{"n_layer": 14, "d_model": 256, "n_experts": 128, "experts_per_token": 8, "d_expert": 32, "d_shared_expert": 0, "activation": "swiglu", "moe_layers": [1, 2, 3, 4, 5, 6, 7, 8, 9, 10, 11, 12, 13], "router_score": "softmax", "normalize_top_k": true, "routed_scale": 2.83, "balance_loss": 0.00214, "balance_bias": false, "router_z_loss": 0.001, "router_noise": 0.1, "init_std_router": 0.0148, "lr_router": 0.000713, "vocab_size": 4096, "norm": "rmsnorm", "norm_eps": 1e-05, "tie_embeddings": false, "optimizer": "muon_variant", "lr": 0.00324, "beta1": 0.93, "grad_clip": 0.5, "batch_tokens": [65536, 131072, 262144], "seq_len": 256, "train_tokens": 575300000, "steps": 4498, "dataset": "wikipedia_en"}
Below are experts of layer 10 (counted from 0) of a mixture-of-experts language model. Rows are named router (the router's row for the expert), gate (a neuron's input weights, with its number), up (a neuron's input weights, with its number), down (a neuron's output weights, with its number) and show model dimensions 0-255. Each number is 128 + 32 x the weight over its row's rms, rounded and kept within 0 to 255. Numbers have three digits each.
After each expert's rows: a language model's description of what the expert responds to; "comes before" lists some tokens at least twice as common just after its tokens as in all text. This comes from a sample of Wikipedia text that the model never trained on. Tokens count by the router's weight.

# expert 2
router:079094144129102100151086119089153169122144117122143078106133157110189140119187163090135177074141167158182139092174107137155131080123083112059134113105137108086079116190172090089136135086118154058139115071104102088106118115148093187093164113169057142105138120145110173099136137105145142116118130139136102127132091153148134124135134100083134083159143102136104091119140118175102110078108133121045111088118122143090097090184132039131094137113051136151135158164081089087154078106109130134128115161156133068137099147148118155155107119095132172072128135134144154150134184161184140145153151147165068127072164086172102117159060146160140196165161087095089154145184105044095111123113149148158117174088106110085091082160138081116125133176151137121114113133162124109106191150145091
gate0:096118153134142140122080132132158122115105147141143089164132113175107131178165156141091131125170086153086201081089152174123138151127123124121155126063151111106110083119089129141120175110083126093076124105094193141108111153105127149097136132145113129143080171080177151124073120159111148132083108130136128165114092074159166100116057090136147150149194187151131111123189151199121128125148149105083147095074074144091166099108168142138075107142200121140069172112114138120127126140153140128186190142127099088112148147163200128096127132098112167094182139160176111096142088165155105116146153067145159140189108119103069106106089128129062154140054133116126157113175074155125128131177177113123094103155179106158164102033082135122139129127118111080192170083142141127167129105190157
up0:123115151122111130139139125132078117181142147091138101088111099129128112156128107150166081116085166133133056123075085124129146105172150089142191129158078129119132180102107077114168089166158123126145121162118077164134128120149098164152125085138146148083102094114090167132061094113091067124135197142172174122174199179146127157184188171151122141143078083067106128148061148062141118189168091164161137084135156184127119100130093086143149125138122186111096115111118142143097137145125119121108107153150153131158107100151120151134110116224096069135108144135114153122132150110122126176192175097122078146072184153141123144146125090139169135117165085134142080102126170121077109146085071155093143159090071145117148124101183135117161103067129103115109051201082082172105119145102095
down0:123089149175138097155103123098087119100126166156100110065124197080154121156156130162164121089122079114100109101072141161125092109124121077132188132163108140172181157090138144122105178114133155125166053191094121139123085134087119148087109137158140110138048122116114148113151089097141159137132218102127120161125176107094110112107098211139160155077134141080143137116099083106126060153103098170100153100180115121099155105120203152096117141101095097115038170143162150144178159164135152130156125145059152175072095121189139138162071147130160123139134142069092136139152106087140125118061143078132103158160118144148101111050132113115135109072078112114139139103151074137151063150118129158116184149158093126143119143139150110131067097081067109130094086168138128115110132094168125
Description: Section heading words
comes before: "\n", ":", " of", "==", " by", " was"

# expert 29
router:107116115157119097144105184079165168059110131088147069098148147103127171057113154095177139099087149137167160105163112174144146101103095089102165096099065097120129131167195139070146127099107147132142102099124083108116118113138060141100159196157095150117158167165129182106079138077126161117087160162101092185113154137142120093097109115108135106163174124194109103107142104136096092082088062100116115102172155156127104068136185111095144173110083163139087104153075084093148084116109096156101160167155177118173116103173116125147113104078121182116086148164152143139081141126130149097174149104174137179120151110190113100126106145175094167127138144076130132181145092120127132101137148138146136153120050098118125115176148111157107171141099141160082096186200128075177159123175115
gate1:101131080143153114165125155162089117132130136046091113102083129084116165107161139158117157075159143166096161167230157160113123145094141132119099102172033145106177047142165161151148116047125100122062146121202081101119113120162088118137161131113166084099132106127155071101127107123084117129088151063137164105106134119123085124120083104129120109170167168203076121144116099150046136101138130085168104129168143148078144128103134160110173165142123127075132149131176095072109122156144133112149155087113198122053106145180143114133174121114126094146151103182090148089153135124120135095087163108172142135101124091151121142151108097179118198114124144122103151152139148200093145114123162121165196131123103138115093194104096168152100093104125161129111099133109142160186128112130110
up1:132154138171173165108095131150083083119095202141113119132133179140148060153134117102105117112176116120114100098125092134104087117188055110138114198075213142133176192131084070069137140077128128141120157113115137159130149082068160139132099098101166124127131175088110203145135166155109136115147095182139082158097099099090170092126143107112094141142082118082149110117073105104158149188121104165130178070142140128168091071110061114136076083094165136171196161110072174132118150096102116181125176133166105124163131174122104158101117105120089147106137161128146130132161114090153166135136070116163103128186198109102131184105146165099117106113113144155088114115140091179138123162139118163179088129091170165149148128140149116135156171108115146091098127197154133105093159094135175
down1:087089124112127080116163083119149143100125078118106129134159168104170108143112116103080129105106153105136147089119167102170108157100111091148147092122164130168137133126045113141114132093100178127058112106119149070145154162108105141140141168122102160092120108135124128147124135189139157121159134175150146151182145105129085109191123146161121091079106162103143151100132143132127137078113182160101128076168100167146125166135120100148134153116146175121136137131157014151108110090092053155168220090140181105130144155154102131126126107099158191137149087140138161149069187154174110156142130118110142069144115089096127136140151051096167152099124074150159063111132078112105146092164139193119076122124187078114068153105141172093229138146165079083118141174071122110168152131113099
Description: Prepositions and connectives
comes before: " the", " a", " his", " an", " their", " its"

# expert 58
router:117117123175109049119095186097175180066115120075153055109140159111150160065127154107157158102077152125159170111176102160147167117095112088125156102103097117107069146153173093101147113086104137131121085076119104087120137106121067144093157151127115147128135159167092192099101136094152168102098140121120091184161165138143091071094147100103142097181148127194089106116162120152095107118103067096100115098159132180114104087135179126096115169111080134141110076173077092092161108116105114137102171178128175117214122130178115145133087120089158203096098148123175159109086130140145175121170150103133138176119125098180113116123101120155073140134149139093136118166136071097110130076124129143124149154088073082123112101162153094144110189126113162172070109178173120082156166136153122
gate1:186124105155106130085109178135175148119138109126135099140120142051166156090144118117096148113092124155153127119128181142119148186101109163143084190129112098075104111097125096160091192095128043119119107071122115064113132173121082084110146150122058127157174111149136134132128148148135102151106141119133110130120124185092166130066137175096117165084138112181183078156121108103146139106153126117072132110109159132108191077103155124127140130155121106116072116172109057151148084088143136200193127107103127160106168149120099140113144136083150201157174100097154141089114156103121152056133112124142158196072184103120118180172160170185073147078129136166146094113150067095116079092153111155083108142123178118189173076094115142154147179106186100083144149123143131123131120121172132
up1:125129096121135142118150079103106093125109142117076103104134150187131141129113126186171148141148114132104109079060105120191133135129117143134168116155122171196145096188137192082126098138175177096075116169137080172183086073139136146117124089172134084112067145116184046077138127183095139137155103150121160160184161122147096134183123084158117140157169156090086136099123161163112098137151183092141113108131084141119129185138070145151128059156141146165164109117057142098127150129162156058120115106188149153127062124088107115169149148121069111120126103095097189174091160145125115173120190113124132101127136122142102108107092154099152135177113104094108183140064135187109098115110114079140147071142100174119145112183156084120054113167135135106174107111186119144134117089114127
down1:137140134138143136139084092066152130120155082144112148133130118103092079158140176138119127178106145168133137107187151131113119176114150138149129135099139160048108074152115135076201158174157143069108143095156153137173124154106129129126185150179169084069166120142135165108140092147160128159129103087106150140169150167119164159110091146107104094145171095130108165100138117168141157163140120110112156144148171160090132113134167122158119138164119190181073065184174154136140131118137138074108194134136117105143108201189082154119161150173078088119079119109159129130200160145078089134165129143201119066217155160131107087123100121104147086162147125113168118186148182116109079092113129154137128132129103144109110185165134096152170175169147159134166061130100152048118131186133173
Description: Prepositions and verb endings
comes before: " the", " a", " his", " her", " their", " an"

# expert 48
router:119105139136102034134091164104114153067142132108158070118167159065129146104139178133173135072133187172135163096137119163127184119105132100081105094088111098058066151133193112113126157115110171120147052127107105110093077088142104181114155145140119143087142133159073150112081154099147144108079138139107106172168147168200099092110131099099159109156156079168124063099146090151102133089114122094131089096172147208072086124175148081108136197105113196139104099144101118081140072115074108136067161138128134117124106107135088146134130097107095130142133135160141148141137149150174134098149110133152107106103160115147144090214086137183109138198127131101100102139161097104136132121137162153167107168103088103090089101163161125121128132198102144141104110154140053105169161138155114
gate0:162097136102148179123139091124169140100052151100073100100126132096096116130158136083165117081090178099122165129115137059155125095060100110164156088166051154147176102154110157106096131099153150171135114142158094124073108157149135181121124156138166129153137105180135093090099114143158030152116078102108163102107141115141103113175137116158128140102169102099144085106204143129101121122086073081109137153123125192174120157129123129111148134101084138113193152147130098104174148194123054106113116119075126165123074155118127161159144141153163135104144129182106156117102111122151104088141101127172114125075164077175150135107099083171168114104213152110147170130122124100118158076080201149135169124199136153099079055135131137181081113191138077149119153132098108124145122147152104
up0:106105116093121144129100121196146175096146127142108084105093132129149089087109087080077166111123147150165166160090109125109113086173111128124136097177085181163207148208181124115162090170178140117171132134141122138118140144143214126124128144185169129076147134129159120168168103132070114119146065100141118129124228113156106154167182120135062164158114101081119124084152132165074124085092092088089152182106121153130091111133079109112128149097118144104195120191142081145164179139127115109063086106124122104095120153140153171118114150153137132139157136170143095093110117164136103098155105128175133111157138107144110171104082141128129091049170207109146080122162129111107144127108171181120148088115113105127169105070158104154089150177125165133100119114187162126135175167188099
down0:174089144092136072117129110207059145162142134173132134101094119126083133155117093138074133202144111115116129109121121117110140093120135077153118161112120138109088102178082104154127134106142168088122081143174136153155104094133067128161100112106112123122121119124117121114078158159141194142157135088166164176109129147145139133083164141116133110165115138132152087127170106128162161172134107162155174102174115118139152161149113125122104140157115119156131138149134121128033114161151101172203129144138156111108125177169101143095193137164182093128162099114098127031108122169091142124185121117079150090143091123142119147172137123127128129175094221135118186151083111126135136054123158118165095128170117117085120083060052163094139148053106057125075168106134034111107098152156187
Description: Years and ordinals
comes before: "0", "–", " |", "6", "4", "5"

# expert 35
router:156124136120100111151111113071129162105115126075144064095152167109153151103145173097201161101136206137124128131201089132193127093120110112089124117124111110064124112183188127114139120107114113123133135084138100080079109087153121146115140133161108156105124128159127172070127139108151142130126146165115101138109124152152121052106077129108197116143128103116123028115153095123116116119094116132118128111159110157107121106147136054111080139088089147129127101131089118061172104097123122152087122145172164089134110116136124144186086103081110204126088147137187146127102124143151154068175142132127081136058179087160136096153108138178116153168214088105077100163132132110100089102130125152126161163116068067076058044159149081146096141152106186127129119152177088110153179143117111
gate0:141133128110129135106087129081100129109127137134068100136116114128137175125123143168130119110112133169166058175140127085095088103129210098141112163115137154058119044168147083121099155098121133146135114134146142078070145082105112134077117122110100102171173131132172166134115099166164115068091108140092109120066064149155115126161141122122103133174112163085183142201143083113154129075106146072107103093086075140137121088087085140118141138090122127134132168125113209104115197139201175117136129126180133115108123164192123124109178084125129090173094145170207119113189149166164101044157124080088103130124136090116082119160090075173099118145158098079159114126117112090166070116114135148068092129107127106124167100177151152128078182106116129114157139166129088097156162131136114
up0:106108149106143210095119185085143109069101173082122115077107172168111123108120119131084108034137122150157081154094153105142089120144118135158125086160178130147090132176153101083148186158171126153139164170101053093128145099141125188123171086131156184129121157080128150227153119120147141135121106115101109131124172122101163165098139123182131170150121109086125142132083103169136079099168124183086146051169084121132165132113113076119159122135131129132106179136124118113138116127136133193148132135079126110138099106127152141117112061126136125117142152086164120092143097145160180125084132108177063135060096085150080170167149078117093159149093122136078124204103128141128131107104117123104109116107123075067109148076142156135098141155090149123081123161112118094069170131214189
down0:121118097150136131099134126145165125070115102126088092123126172153085130183114062147105141148140147173150109133092080143096109204129146182140155115095110087092111093133132137139154114143214074180122144080186145146167092136131102100131145082088089127156134101109099098183107089105123199090108095164108124146098015154134206116105102127054135177166121154156166178135081128177208166084113111158103109133087169085105137145143106158152112106156100146121145181106178128105115136149065168118129138102142167192096134086148132137134174160115118059166163099126132189141091141145098115193068133115130142108090148133115135148138132118132127198117167151110099106148071061121112119100123088123172149128191153134154079139095092095111137136152125065150146095085092100154148144136125143
Description: Infobox field labels
comes before: ":", "-", " by", "=", "==", " •"

# expert 37
router:100109147122088095142090165069128126082144108117141115080152145132156175099131169103151158109131191149157172133142095155169178086112129096124133084107136103125097209154195103124145138108136159054150109082083049090103118069162082177093139135138128138114152166114059156087105130088155152096133165145128105145181137175162092043117086104102133136145150090136102103078157125177064100090084118064128127129152153184089095109138160066130126146106125152147105079153124087106171126104097104124110136139119154111125091069160107141156095092136127143101123149182162133120110176168127155088154157098176105161105160113162109034151106161157124140165132121083086113122173134123092104103176134180182189155107109126127107089167128123145121148143111191161070101114128098060119160137182107
gate0:165136120114112112120096155112093099162141110096102134156096170085090143074077094163125168108168108164137116131119104140105160113109119095062113168112126070136122117178148161153142112059109112094087154070099130158138131045171118079096151080120098167104164114121095085117095107155148107152091181123154107186101146164172130077122140132121119108100107101091085141088170085128146149092156121150135128074142077127092182117101136138118148156085135114105153144130132115172155106037119107119085095098057106140138078098191153158100131091136138111143154119115086093110125109161120148107134108152130111106150166158152071092127133166156112139133127135078187133138120175151128093089135053188200145044152129089177199124116083138108052140155166106100085161059178088087161108099146171
up0:130068139172178145101130115145152160100111110115135099092181109164161133116115140099169100136132153092145148124116133136171126179160106153175159121161161140074125213090154121123095070195146126171150144195172102090104154121138109165156114205083145138152126168103170139139134129136132078104144125139087102068128138119115132189125054091086130138161136090142218155102121172107111162132119144126111129194128168127176081162156163144129105129179100147143090168095128147160121116193147078129213183132171122135070144128091156085145139150133124118164131129156183090149142110090142218177113151075121091176142100125104156156141091124118107090153173139098091129103144115073143137126155199118067117107107162129114073109141189121124164078129130169120104141192082152134098099144191137
down0:120085117145000080174190039124166204123137126198167117137182198144131123093123121138130135107137107107170136129158116127148128174143123077146157109119127138079083174107118110098087132192108154170104078177109097114150146185131128129129146135083149083155129200137119086148176188117098184165133140105095097119184139149143126147119080103125139085185136168155087150114101078113207178158121088073104100168093088094165125171067185118131161152141168152149122126106121092128111104131076100136146175147156147105178147111088129181116103091129107135107089156136146123157117108103154115089122081150155146135145120126138142116087110141189124135105087149115090161113158154137150086155150120148135172165144185134142096119118117124107125166186144166145126067173134130144155112130116053
Description: Digits in years and coordinates
comes before: "1", "9", "0", "2", "8", "7"

# expert 20
router:088113122111119109151072146108163133063130096086144109128163167122139191116139154081129152130096191129168136096181068149131151109087100102062121116106099089050136209153163104104134145111122174134155113061121092096088122120136116154114151151151097131117141139148117155118108152090162152114093144166124138150146146175162105114078124041121146107146172129127095074081175103162107065098119062082124109090140147172123098129164172119134136129087084162151116101141090103115175088094111132140136140157186135128148097112155106144177092095138117134091106161156148150169082155204152138126163191106164059188088151092129113076171123214154124145146156095089081105178136121090123111084114122139150151152108130109084081059125150078183113141133120160152123087157156086112174174125184106
gate1:120125094109114093140131071128129115122117151144140148148113167172067155133094105078102118165132106141133136131122141157150131163123091129148139114134110061097091160175213102132172146115127170085152076096149126078039140138127074139098112125168107108126128128156121128134167116098203191082136191103048084116149195116102098060086119059125131102153164135063175142090074100121111156116164128107078108110126149145108117143135140169089162122140086174102122162175140114118091116181103082147159142129127104140088101121153170133120117167186111115118148148132162095140081137077121158165169165082138084195063144128107082162151217113161110107112099155090136127106168132088158147107149104092109092150130131161153066119145150150110132087125103204182137137112080128079179148092161074
up1:115107181135144171109127170123158188142128092064142112132176135097149126152165143123138114091113146099079123130139110108122124136129141144086138154122120139117196149102089108104074130126120118134120142141098126159151145114108140118141130102076147130124159143092119105105109137130081071168105108175165155183091072126103136189160140206116101170084094080140070086110173164129151097131117153169145082136136091117185079131139102078108083117130176132147141129117126148131173119045115180105115144126112160154100177127124100105114153094059127069131142155120125149125129134153127120090078079195104142091208156136114169034121056115070140136122166100150061128157098215147116164127077153169132184055089139097117203118117120112178129118116115051148129167152152106187102113142101187
down1:073134135189118139142083155060168092082117146110168092106155099110154093128121198163121156087130111109142158127139148069159125127118112096081150135088167067158098151190148144145100104135122160170143146130120106194137132090169186194108120173166123132136164090152171118096135135120177099133133151122078133154133085053174132113138071104108199155124118120108147137125127137136098121135109140162080106119158058136066098128150135102096121153147176091167135085147138139100159148089124162170130096182177119142134143084112138109105118182129016166101142114153167172140120135136113127100135155142132114096013208116148114144147093130169087169141135117083089101150109068119141139086136099194097119146163144111086151143130137113111060169135056179156091120143161142169105110119127085
Description: Line breaks, heading markup
comes before: "-", "\n", "|", "==", "The", "==="

# expert 50
router:076080179096118092122042216094181181083124133076136123112145168101129099124160160097166147132087155135167148131126043154145136104120146135097162113115106079083077127154161099096124154076106161080135069086106128111103139125138109179123164138144121153121167116140081176110095134119149163121118167164114098179178170175177083118085088112100118115160152113143103066112171125160075068103116101141087084107181173141090075043171123085106113149124069159141067130113089129098148102121128100156103134169158152118169110095153130160119106104096084148088122149157139137153129175177147117101168136116132118126106152071140108087131082159125088157165153098121082097175195083114109117141154147156133151164086076116108099098131150101175099155145085137147094115135158077092141157138187119
gate2:171107091118143065153094121100125195112148185170141122162086112115142125071111172091103123120137148134169122059178095114109119116115110105117105133112146107109198078153101166141110127099168077168129131173210083087119094119110099130151087135094131152143120138088084100113126084053100160125160107109183136115119113185076104166071143145084122133150069187121080092149139116142158118214087145121066115128101127099119110168186134099159144096145180137141072160102156139128136071158098141142126166112137121102183101181127111138104080143024122103113096138080077178185078163146076124129124126191108130132127114074146168126113114175123116161137160105115072118171148128097096167103063142106129163146105157121106103139133154135152079084146113103172110124126197114129174166151114103
up2:059134185132122154087096121137150112147124083068106107155176149085096125137144115155180112143108104133156123151107162117131136153108126100144203124129071157166074156094173081100170162104114167084140105148092174116112124134115138139098211174131138102136093085120134122110140181155180112169077150147080092125120131101198139069158080097149106119113151088142138191136108076108115147053151109131174094141119117120089163073118135141072091116125139089085170135127107142112099147115160127136146071171074178155122165111159133087128139141171152117074147107152140128070173080134184141109096176042176123143103129155141046152142128109153165085148105191116138118112110125152169094124196133113098084082106129126114176132150089091093167201171142111112165115129060159140113072120123134
down2:131115115128077126123115101087149097092111133134161098141123127165139179073098155130188131195166123122095125088084163094135131121171100123095180173127153094126117156100079181168073152118079143112178124119111109116135140127084160117114130111093111150102128144126142174122081127100116119137137156092124159083105183177133057066091115142161088137095144171179092162126140162167139103144150123197084142093139083141134077083181134126145110123111165102121170158137089137147088119131117194040133187140136136115153145112137144130119141107129068210110138142144081151078079133101148123126187129053140126096179138142122090170133181127098088074215157152154129150127127136166089128132066157132108193100153097136129111144094143122223170130166087132106157077136115071095189154085113162
Description: Table cells and scores
comes before: " |", "|", " ", "\n", "1", "0"

# expert 0
router:073112166117110091138075175084138157088114116093131091091141131087176164110146174098146129127102172145126218073149071189127197119117128121114162093126111119095064164147183135122158165108114172099171051064099090127122125120115095163114122148145138138127155170131095166070107146072159162081114125134119071163174150152177128105078077125088116120135128105139077081115132096165049077090133107100103103127173207170110129082170177077129112128106099105176113124142121113108132146086114115136119165166148162086162130114138091136135127117105113165088093144220170144139083154166134148109200135087150088153053150139161124107166109158166107129174139132115101095137169085129092125100144111159155163152097112110101111075146124111141117128166115145155066106142133103077119154130181104
gate1:085168157137109116104098142117087086119089122116190140079126150102148149173143148087153155106088164152119107195122088105154107191121095076162163149094092148148101145112117145109133134156118105113098120174162082119162108099101104154053142162180094128200108060172083121072110115113165128174132133098160138140067114109127103118152109134111178178117152124162180112104087099101131179123119171101116197090173156142166138133139098143136179122104081136120178091124112145099133129109205151187121128142083155124096126111213119091142118082167151179092176109213131116114110091101158185108135099072113166159122115114188121083145098123100155135077105133133069109140075185181160101121156125116191146138190160148115136115138082120121147181158085091142123164177123092110161105147132082
up1:134158116099169081129098098128097076141135149152122117119135154155109078103118167144126127118163124149145150125193076161121074161108131181069192121078121089146122085099114127128118140146137146114073100127147135158146130147076111158092144202101159095075163088087118138135101182173144210137149203135121126111178120093121161164130157177118117094152112077087107130141151170171157063083187125155097107133111152124150076153105169096123099166202139118121084113103180087165130140141180129109133114141148114108114125134111176086108098121178109118100159086094111119122120134155111109123154070123097106189073097123114109145088120093125133186180085086126175136182100143182158164156099047127137105172087173071142194098122104088088129166119156182147176081162075157156116169157127100
down1:126167172159126130174093106191097124154107118119126172177170129115161115088124145106116160099099153070125065114124158091112119120055173118134173153089071155111133126154089136092147125121114083094142168147137140131165119106131134096140164138106138119182120126221170128111070140161114095131136115143127086090106109100179123151138111107069083120155117139082165159171150138102115168140133126063154098133084143135104077123141123106135115141117157085175200118102143142181126089149239139152105140133192162171167123151131102119167160185083129154105101122110104093178104111192153134104109099110111119127096156139109094133142097030135090155118117103162171070196048175118183158070133146138176101119092151137132114100132115145167112151094140080062123082137150092164167098138107189
Description: Table number digits
comes before: "0", "9", " |", ".", "1", "–"

# expert 8
router:067115154107110106154107157053147170111120094084182122094134140125144160089179152104152179090094148138151148112136097095144182109122124088105205122096122085106089138167166087105168188106112154148147087104095084154140084105184114130128191142151117161112155168155095143110114128130134147121128152154065131163129152165139138114120064106119172133174146126165109098070150083171119126128102106089124088103145133163144134097143127085085109112063066123148084088148105173071148093126097107160098123154130175106179126126178134186187098113113132171090088122186178127177097144149184161101163131146154089123110173040163111101155103145145068156150135121105104109124139102084104125119148139149164144116104079093101059102151138109120139130211118140152046140173185079105135154144190133
gate0:083083105114121118073161145091128173118096122122150107092138141164172192115135140165118169098142048118151145107075136065088172120118196106086175186136205145103169074149105099096135118147134121161104157097148088116084155091121129115109122149168099166114158109143152140133160161140136154108124133117114126148130093074107111110058129108079141080084128131135185189128093163083129167124106129147188137096163170102130143149176165143114140129134069124134132136106105120135148131112071149160081124196168101097139137165121210117204167133158075104127168072120170074151129173110119140126139181119147134146135171129090137134153095090211078156163160112116123143118107079101107134071128167160174103095100110109123059088125151138089102094139132056120120092180149120062060151106158122
up0:126110207156158167129123145071141156098116151123109084138136121171085110116163133167116150090127148089112137117087119210055079055069150127100131170158088101219163122174077096101116166152070136147131127110146120148075118121129183112162087120225161156156114141103102143133116095132154121147121146138082101134143154077211112164161125099090157094133137196148139101104157132146087098098090095072134109110170138133125085108200134070119158112113092144115141190088143076120079098159138136097067075071115176163182104118139102182143146086117114123139100093165148137125103105125079129146157079097137089123098102098074135090105093148129134113115163119139079120098107155113126130162149135186135126117152114114108126111144125105106093067079117157080114140122208085185141122147146115
down0:110111149124142094143107124129163142102138060121177173127160123176108172118102052161120160067104106104134126100097085152125111075164076134165085087143136160100168120148137089085143085143155202182102146144070120161101110127152175131081099158097154070130115092065157165125127084082120146116133172110107139107123118118160120071096141107168127119158107117085141157167103117111176082089119160145136159135158133101203160181141126133198117122091149119158115180164195077129108117138101201149142141121118133090119159195133093081150181133108170116117143118092100096151130141163055182108175105138125176122126193142201131136070100092102117149119094146163144109108106150160124135133156165147142072124145107114149179093144084096168088078112157150151156105177167120104094083164203166
Description: Opening brackets, table pipes
comes before: " ", "1", "2", "S", "D", "M"

# expert 17
router:108089123134092007117086142082152131094153093126118095101170172112135154111135153088197156109098150169183180131160078105181127107119110092095136105111073130072107105161182127094155172152110124079163086105081121118125075082163122161099155145138112153131116138147072157086102143094128155092093170146107092152151146132150107138080097084122182146151149075187092135129200088188123098116135074092092108101131169157094111096172147092074073168070108139112115109165088121119121084073077147147087127118164138108173139128152117157175119111093112144095085129150134142118133151125196143108136146094172101147083141080166070115149120175179114165144135107091114116143160093087125090093125142177159142170112094123111083098145163080156101162167132139146088082127176078130146174151136123
gate1:102110156187127147077170154088161127051177103134148086145093128198153087151085173137147128102138131163192139167165145114143145115153149199169057120148140166104162134123136140177105119141156116117153143116147163071063151126094147134138099155126133137094142107157197153142173109171115105058122083162150085098109201130132131160104134086153089120100161155127126128121088136145144149127186121125111131093135158135097129097152148079081155122089113137125097151167155160119104181116149093133077119093176153178141140158147143084145122061146122158133097101207131133083115141128085153099168204091091094117101167170118126180114165169166061142161053102105172103113062161128131080104119187140113164178149103092108088137138170162160101122134188141117146086157142195092126148113160104
up1:128084149151131138082189128127112126085147074113143109144106133147167114172108149153116107118156170176191141187180135096153161137131160161108051138119143170104142152135126199127124112160168104086156165099139166057115133132091127136156078129149136103069148102097194144117185079159120130113117131179161069125105160099134113129139102076125112086128125142101166135138071175129159157100168141143134153138137134091105082130134133127116080100055121141126099169160133166132105160131121074148102125117199159175151166118145149089110102079133142133161118081102157122102080081141066135105145150112166091124080140154112142119115175199170087151147051125146148173107063187134161027107139198107151206144191117106121103143123144157147118126118177116107169080134131131121111159043145120
down1:124142092118137145146176086160122112121105096117168129106092115174152148173083122109185146173122080104191139161179170055156151162115081093103107150150184121110079143141093146108101034105160130080164128117130141166157122138167181142125130134134123115140146030121133136159114141121102156132152104127143117126239089157134131123095105158085194162209116154076184153152096124120116122152082132148115110181150162073110150136127069072117161155103147115117120105110192125115122135153152091132118130148102195137145151122153080134128147162116090121131194100151119127115155111144146147180164159109147112159059129092109081111099130055128109146132134078142152149116071104127143093101082149132114113131153103082095109143130115173087189118167149113084105113090029147176173120061109124
Description: Common noun heads
comes before: ".", ",", " of", " in", " and", " to"

# expert 31
router:065131121114065121158107183031141134130145129136149096113178185129178180123173155093152152106138150166189126106153070163169148135097104085113144158103145121096127158159161088110136144107116157110157110113120084081086093082158095140147198138154078163105133132124114141119094143134112121087119141157100091139122213145157115092137097093083163090146116122140127106064126131176104119075122124098104087120137137133103129094123157098137086146115127134153107137136081119099138076114103169148105150165139131053169089096127095171167126119100107149134084119148222118157091125190159161123168149088159096124144135110137089118185057180168077173196131067077092134132133116066147099115114137194162153122095092104087078118171135100160106146126085141155119133144172080110195151171161084
gate0:174148142143102123130115148107131070112145115094159112067150105150075133095138125144159121130167156141155144121143126142127153041216120123159121122088108140104135091147148087139126094105066116126110108125119118132040100099119129062187147097099132174178212159093120155143143093102081106115140197120133117147172170134182099120116116134123174134086100142123127165119122164076134102113210155117161141122143120115186071150107171117121118140089187151125067145150176152213084100125064115152117047124163179097137144124114140106129067099115103115145155167121156094108082106116182128160172133100108125095158116144052063149148102136141113116162052114115094124089126134124125146148125068100173121114054123172078120095114117162133110124106101096064167180159180096108161129122116107
up0:127094112166156130139151094110093095137146122099185103051146060150103156088147132145142160108112116130132119107147114160088098114114141185133108165108131104113153140108090124105140154079062164098115102088140081168079119139088096126171120076125161194170236137136084132109176112110123113108114187121140142094155168134143112153128100143141163110073168147118135131093153113117112114121202115140183110117136157093187072143083124095094103130085153156158127129177157199130091126113076126108161085126095174148168113082112065131098153086127079110154129168097141114144075144124174085213173109066132167089100157110064108146073088139116107112143064155095060114068135135118119121162083085140109152089112097151132088149109147157092144167127082103087112145098151100156131163191094105
down0:198126100149123119178118127138059141188110051131068123079149124120116122180081096133168178145088158097140193103150164160075065140134140139152111088159115132158198078161113124211110122112149160116146111123178136149119090180160146173138089112128112170081142069150190090090110146095162106149124135112129146130098062112131126088152133138113156099145102140138145137091171105075186160138138133127098122133121076199140114132129136152176128140145129083145172072088124112145174156149127111179133080133091137097118111163148192129130124148035111130125097100161145165114087097082175168140133126083060114128132115082116049145084177111113129097118121092061102134092089126169173076186169111112088166167114150111105082150102103119147155131098136078113134116164142133105125086150151151
Description: Section headings and c- starts
comes before: "\n", "==", "s", " ==", " also", ":"